From a checkpoint of a small mixture-of-experts model trained on Wikipedia: 2 picks a token, a variant of Muon for the experts.
Below are experts of layer 5 (counted from 0) of a mixture-of-experts language model. Rows are named router (the router's row for the expert), up (a neuron's input weights, with its number) and show model dimensions 0-223. Each number is 128 + 24 x the weight over its row's rms, rounded and kept within 0 to 255. Numbers have three digits each.
After each expert's rows: "comes after" lists some tokens at least twice as common just before its tokens as in all text. This comes from a sample of Wikipedia text that the model never trained on. Tokens count by the router's weight.

# expert 0
router:118160145122142130149143121100125122168128066142076088121156156130160124119124129088153200137101136095122150144144123128125123078104131167119110113169139137109100114119097099125159169086124113134134143108084123116101136096085123141131106106110157133143182183138140087069123110124105132113129146123114193110124110150105127108120125105117138167125097146119150159119158113124161131164147083114131145164134124125119133123092172133139120093088146132117113126199126136167131116099155118138144108110129139122139109135105110113146122124130112187112139143132102140108129121144062134129126145113083138097135134182131130106127115161118161140129149158157160117092138133157129161101128
up0:127127135133124106134139130123085160104112134198115134120135130127114139131161134189148136130152127115165177143139130127133097119119114120135117145129105127121128179119127070164142144109087224125131109113123134136134128085137144122088128137108129132067112106131115121163132113126123118151134131131139153082148213119124132108143125149151117131198143142154108107117073185108112146109121082120135118149126104085115099128125127128116127131136129115112190100126114126137130093099141134130146139112137162135136143154159116156156135142105095160096118123102163135102117160144123100153176121177116095130134128133081122131130120096150101129147119116125126063108153129127128077130131
comes after: " |", ":", ";", " 1", " 2", " 3"

# expert 53
router:084162120122164098174146161140099118142159124137109124115127123144163110131120118088139152122088156126149082101127110081173140128132137141078183125112139171126105141172141108149129152100181127154126135126114128149104120106077148094135118160138104152137149145130160092098102092066156157084107087100162125099170140157138131132117137156131132147134102103086155135151125148130111122143137121109115149144156150084123167135104141116148143105068090110111096147138126122108112097141109168099153168093111144130093150109125135107140143127104101133149119086143111121128117139121118143139152121157110127111117146132155098100163123148116125185151145129149156135094101154157147161095118
up0:131149124133156120150152128163132115127133128077123138155164142120125132133157159118147148146120171108122122108158143127132128153124090120134121116169118145123127058136074149124167118118105145062138101139115120145121098108168154101121130165128122122115169121099086118132156155127125094120215115076096129108127133151108129137149125108114112136131125148168131150139078140132189064156151118120129131105128125128047148126156115126150126125159126139133174149074128133076120142108133140132124129092130117124117133119163123129129136129127080139140126155128125089121085164107127117142116126127109120120086131140121189121104188156128129128119124109073127123099171131091120135128120
comes after: "\n", " MF", " Genus", " Family", " DF", " FW"

# expert 60
router:109141109145152101127115146132135163153124134138129138123210126122133146177092081076129131113078109116138076133168111135144133119121081155152153107137149150151101115131104106112145175097124126115118169142118104133086095075119157093155101124156135177106180136149121137145102095087170127108163125126148145105116137138118103073152142131120134167120091091141113151183141097115143123135141124113132148125151101138147143125133104150180121095093156150107134133161102099177160098149134129064139128141110127101122137094126119106140120107114107171133109101125134162133146086136125122137135158127120111113134125132128093095110148107135115135127122139148111149072118162106121134106137
up0:145184140129133125143163102126149111131136120062125136129156094082152119131126144122131070088145100138105176136127142088121140201128046122161114116101118136127111128129131124140069109081133094126144123141151104121128126129129129121141091129142134187185122149123140139122155063170162130094128130079138154149117129127151123139127095131136126173122118101103097125140122137054140126124128120132128142114110117085106134119130094141080120094117126137110110113139122132132127149128114128090124146165115123070124186121134127122156141149160127155131113137135194112081123167140127143126127123128098127126149128131135148136132148137137104133142127138182177146130122140116119133100160
comes after: " 0", " ", " 1", ")", "N", " 2"

# expert 28
router:115152122096126130171135124134124181115100110138104102183147177137157111125121123149099117110121134117123167129139149131165145138096166153144149131185125113106059114134139135106155165107128104115080135122137095136121124141085142135145105141098110135122140130127069119117125128134144131098133087165149147113153164140116104144080133103128127136149126113125156125127131111107157110151199093079132122128172116114122155145080177131147131107114087145126107130150132095168175127134155181108108133158134149102122112141170113122141161124123116191141089110145142144133089132165094141128117122077129124134120125154107115121111136150078125103130111180129169114121099101125096140127122
up0:138105153132102140112135126145141127145128126137077138129108124110155151136131144163129129114133099097127114098080119101184125126067072152155130075125124132017108093113128100089136126089136143116123114147140114138147120112110131118134089151126129147169139121156139114131127111120114116151128133110124107116167214127123104159127135126128186141131131142141198147125119130109128126153127133126156138179128135135109130150101133122153122185150122123093129109104150143147125128099120115136142112147103127144064126120149109111172111121168165145120069127108130132087181125125149126137168110102129120132115128141156113134154116173084129136119146113116162145132176112122137132135102
comes after: "|", " |", " medal", " is", " Succeed", ";"

# expert 63
router:158131155106139122096116136149136150145095087125131093141177172155130148144101119112160168119119177129126144086112089112142149118090075153109118109111166150115071127122091123083118133126141111107113146131114154171083125136164114142112143117131151152156143125136126122111115136160142127128122120116147095085095078139122118124138132125180096131120091078126161148129152135116137147152135131091130118132138098114162110148105131145131120120128121079104124129147123076192103105161145153127156113157109160153071116128127088134139130105088115156141104103086104177129140122153097122149144164115108121099132162140136110075173150126110120159126140169137149092127116105131168137120117
up0:126128118119138136137184144086123121107105106170137125132107126144107100133120191127112154123134130112138154160146112132148148132137203117159107128083124139141126060113124063123134133078085124088140066091098140128088152147117116152148117128110128204134130137096151141091127128144152137176134159134208148110107134106123093141099129133117126139096144119111133106129132122138105164120121118083136084118182122131135163130075122116130123143125137128139120107127134124128137129186110127106118166124166103129080127098117150125144113175143098110149119130111087134128137099098133105176131142112125127136127138150181147159123133123140128132121106141129139146136087149140135167115130
comes after: " |", " Women", ";", " People", " O", " women"

# expert 11
router:111127157125166108146123108127053142135129134123107118146157108147154137151135124105132149121127193122166161141149133089144136104101087120117132090135146125126100102136082112169135146127119139111142167116122090190100134120111111146060119126160140094151142160114087117088103141123132134088172104120190180122115116175113131096060136095125107133164120084109150129098134164106126146167164128100109165113120101132168155134142132150145147090105150133110104145146150139137160094125115158108120133133121106130104114133135098114129108130106114146143118096146117122142122124111136145127167156128082106089125100170139106125153189125132148137147130118154126160127128125097125114118105
up0:124134117126113191176115133143182172120126127163139129117135120127105093133118136120136124121142129148127147129146128094132119076112138135105181130141118087129115127086089138130141127127143070107141125156156133158117087127126135113119126158106148122107130127118097124134134065131128130135144097115188137124129151074127130122148141121138126093116097123116130115144148160131126136134152124131099131131138154128112154129120128124113096144127153163130164128179125125128118099129092112122160163122080188151095143129130112133100131150126152075120128140154202129120115123123169071139133117108116166066127198081151129131132129113139154128177133103116130111061122135188112082123128
comes after: " was", " were", " to", " be", " is", " he"

# expert 24
router:078137145100155137129137075144072159134092143147102130135147128115150135172156114118146144111117178099202125163134133131147129102127118152117104089131145164130104123117139136124151133121135119137130125090132127152133117112123118127059108131168136145148159195117061129125100137139152157129150092128139157147184146129097103085092153136147116147112098126140153138147144173126160139143167105112093130144111123120143138161124130169153114083104143135121099140152114116162139101121093158127135107109106169134086142126125113145143148111119066146131126103107148129131146114160125143107128149118100106070087124160140099096122126100114125126136143135135088138118136143076112142097087
up0:126087114104076114124105121108121134100126190130079100118117109127125137131130148125124101129128136125103097118116110136146135129121128123138146149130136124130128148119158078185149123129119154127147156075135163126096174136073113128134050184130128131173116124133131097115184163126123078168128166136141132107123131133156142192130169118089107129139113122140133128182102133129114113079095145089150110132137127127138126089133141128141140131107118142116127103145132128148147126093103128083128177127159143152126139130145135188141184165097134135143169125134104130136121127108141133102110130161133128129133059091116139098090128139100121124134128130152165121118132186116162162155129
comes after: " to", " and", " he", " was", " also", " who"

# expert 26
router:124141141117144121116169073110096148139136091105099109152136166144143121160124121102164138117100152107148118122137126118147128114129124134109161087133097171139137107141125107123139134133165100165124140076126125144132130137110105139138108133134097154121134157154139131099092078132156143100144093154159188153139162157168111110108157132127111146102124066141196117132163181127133088145158098111137139152178110103170164126160147135139136086086091108118115144113108128136118117126104136100138115183116153130133143076142123104130118129085104128117100108113116118152173125094110116154129131177124128086084131159143082113142140170091156122128132155144097141108153162129139121145130
up0:134122130128132114097119105116081105144103135127065130090166113155120119150146155166160142150117160129125122124171108127125118101101068114133134136134130103161141128062101142097106139119144056119126167113127117122106119131125130144144148127131165126128110129145130117094165104126167153129123116083125192184141147126119127112145133120124126143137127116122118102104099116127180131156126150190062147083137121163163125096130128134162133128100122141130139155145147106147124118129121134125135082109094137127122135126130117190112127147104082141126130147126110122120138122192126126151113083128105112144101118135126134125117120181153144107194126128135135090118167130116194169115160
comes after: " of", " in", " for", " to", " at", "."

# expert 58
router:132135155123168124147148138112116132165108131110095119125157161148137114152106141128119149115115126113137090117138122121142133138081118168124176122178172147126061101146103109159152141114117127134121160135135140125135084124075131139114083180151064121152146117082132109147141094065161154097141129136161153115125141176124145131098144119135105162167096122114132134132131124115152121158146117079088167132129112109143123123107137126134144090116065105130120131192118124143124096151126125152101109141130167096113135110107129128100116099113135139131076116115103160111130121144081140152140130129098108109077135141148120129191149147120127162145123122137144180103117121114170158116097
up0:160128158114111130119182132118127123124142151132127119114141113125129113134128112149129198164125179121126133168144125197148132123128114088126122113108093145128147115130138155113131125111130118106133107105114172077129125127207123101093128222137144129118137124184115115117137122128130127113090111102094133146125125105063116112118129145158117114115110107130150148116133132131141075122141151130137126160126056126114116134142140192128173128135163082120129127104165128123150110094098131132107125121147127125127129122132131097140141134104128150102133197155133075140077127119128125112162128137148132133129096163120112176080153122139135114073146128143129122129165163150127095125145
comes after: "\n", "==", " ==", " =", "===", " ==="

# expert 62
router:097131136104093140128143134109124141138120083117117121160167126120103127125114133118154124131093090099155105134116139129113148081094103155109137144146160135095087121178104151150154141124153128134119146128130161182110127154111121131131136155125156138153152147132090127078159143148138149146146154126165146076150152189139084091156116114144070141142118144094107112136116147086146094073155121106113139142108101103143153148129127101169190142110136081130141134147090148121147104120116132149145098131131117139096127124141090117169141115081171131090151111103102138154160114150107137129128132145118109119113117153149098103144180100116123162121118129094141144080098159098169168107134
up0:100126168112127117119132155112134162143140096136131087129142124118144136111092144113162141114130158171135122145107074137139120035091123117116133119133103143138125153128125128097141159166135141160116193100079127114142139129117135115133114103126136127176168131139113121125094199139148132108158133188133142073130084131126140131129143129123122124119120184104108130136137154112164127120174125099110147134127193181154167119118118099082124166151132128134149131118127170128073151117101144106125131157167121135114078133063124103103128114143127146110128124130197098111127115127115158128125144133128107125128120130110129115100135153127140120130130142114129116126111142049118119125121
comes after: " |", " ", " MPC", " c", " p", " co"

# expert 40
router:116149131101144075155093124108109144197137095093121115155147099132145147149070165117138146134125128082136103102115083063117138129126095118095147093141175124124101128139125129122126125107171132159092150108141136150141122133111141080111123171124142101113135149131121141100147089125099137119173137134131132138143172115107109144101133111132116123091137082154129113116129141127155112150141113109118134116155113133134116177150128124168151111128127085108110141163144142159098105135090158145143075177089147099095151130126141082178121129136082143126147143086097151158120107119126105118127139154125101143124132199159148145096119142109129135120137138141171145153095147083120147160105
up0:043147138132128122145127105126127176183114116037143174147123125177181143130116124125138124094141123142130129160129164140133155134129121112088138139117170195129110134110151145118134130134127142163112130147127158125132092114079067152130114131137116127120123137128147136123178129127114127139131122156134126126099124108092073155126105130109133124084088126121079147110131151128131128116126117130107126171129128155128152158132126138155129062148131089127127133126151105121128133128101180125125173129091132128122128122135119124129130076139132137150127130100129130128196099136073154113113148132115122204138138129129097094129078141103142112129098169137098124127130092125104145125113
comes after: "-", " un", " \"", " re", " dis", "/"

# expert 14
router:159134162120123122127140103100108116140101151121109137142143149127151092132115117110170149104141131112142128132152114111149149103099101112114148082109128142125142151146126105155156153109155107146100120129115119162099087121133173088089112075170119116122144144136069128089099101127149146123123138142165158100136137158097102108059146133128146121145147075131157154105117131125102097125163098137164133149145125110121150175143146141134115123139060092107103139140113117138174140129122133105137090162113117089102154092152147118158128121124126137097114099095128125147117118130130114138146181139115120091065133144155130129174159173145109143105143136133143128110089159171121197093105
up0:119161155123124123126126124128116142148133126128057106148132150172128164130102133101184132127102122129142176121090109159128099134132059121109119071094123148146123124126126134153116156098125130154126113169110140113055097116124142133161129108097125124127115145143105084119104121121176170108150122118142159129129100191109176096109113143135137150116159094127186167104105127103138105120150128147127089101128125099134107125161142087124146131103134111130146171109125175135149149139170157115119128165171121132110116123151167138172115134077128100112133146115134132129124115133069124132149136172124080136121124125129134159165135131165103130094119185093112131131135133152131129128101
comes after: ".", ",", " that", " where", "'", " when"

# expert 35
router:140134133105122127173129117102124140142116097185132124146159173109154114145109069126122137128125163125166118176128135160143135102089122092091132122165123145081148127141129101142132113120154126104118129113117082176095135121111111082126079149141101137127131124123083121091122140113145104118144108133172159112143162151154097119144149157157104143098109111114157131138146143134112137147107120155090120147140134112173137177162149138133159097125120129082111162127128094111144088133111123130122076162076134111105168147144114104138168125108080167115121106129094183136134139123113092125146126151079124107115142139166135132126124122128103134092144144174118168138101100099084162122170
up0:114129124123115106108130143127162133083103126139136093089122150128189151155105126065151118117117129127162125093099126200156115130082140115104126129091131128123133115121132125100062135131129129124075202131155130114125127123094147121160090142166119175141127127134126154140121121120185119162171085103143118144156117112132079105115167156127127102121145157144096171159120141118156142162124150123166134155121141128132183123142159121172139137067134111144131120129126130129107154138124150145120109105107133128142132138097157118129137105102095119160128097185131138146146124127135144121132163092127136110099131125128156165139095147137128128127117120134091164120123136164086196143092
comes after: "'", " ", "(", "’", " consist", " \""

# expert 7
router:065116127128131118114127117159141175125111121134103158124179145143171110131077147136136130089099112130160183194128114123160108106115090119116133105137157149143114123159116135107146144119136139133078128102118141150124098132103130110123113142140119162125191129089110152129108112109157134111143112149130169140138104124140139116120141117135105127145072102118155117113140129102140138142125094113110143156161135124147182130119103156159150071089137100084112135142105130139111120121103166088091091170093170116087168118142103128168155115141093112141117103169125117167150136158130137148117145162104085130128122184149116092116103158110140183116103155112148122128117135140120164112135
up1:107112102132147150126120082144115067089192151150121157132129190146124126149091127103111116121120090116146130129119111130097121156115133138155165132107123156109071145120087142117125129143126131139133119117118127125094200096111119089126080139128133166148122134091111152064110098075141107111144134128096127110112128082155125128114143093118132178175110123196136130160129126133128152119120152125191138120153161138175133146126123125156068109118129135089129147142139145152124141098089078064100135115116129115125123142145134104154192116145098140144125129128090127105145137142115128130124130174127125130103133131114119125110127125130128169143120171135119131160134106125110132126164
comes after: " is", " as", " with", " in", " was", " for"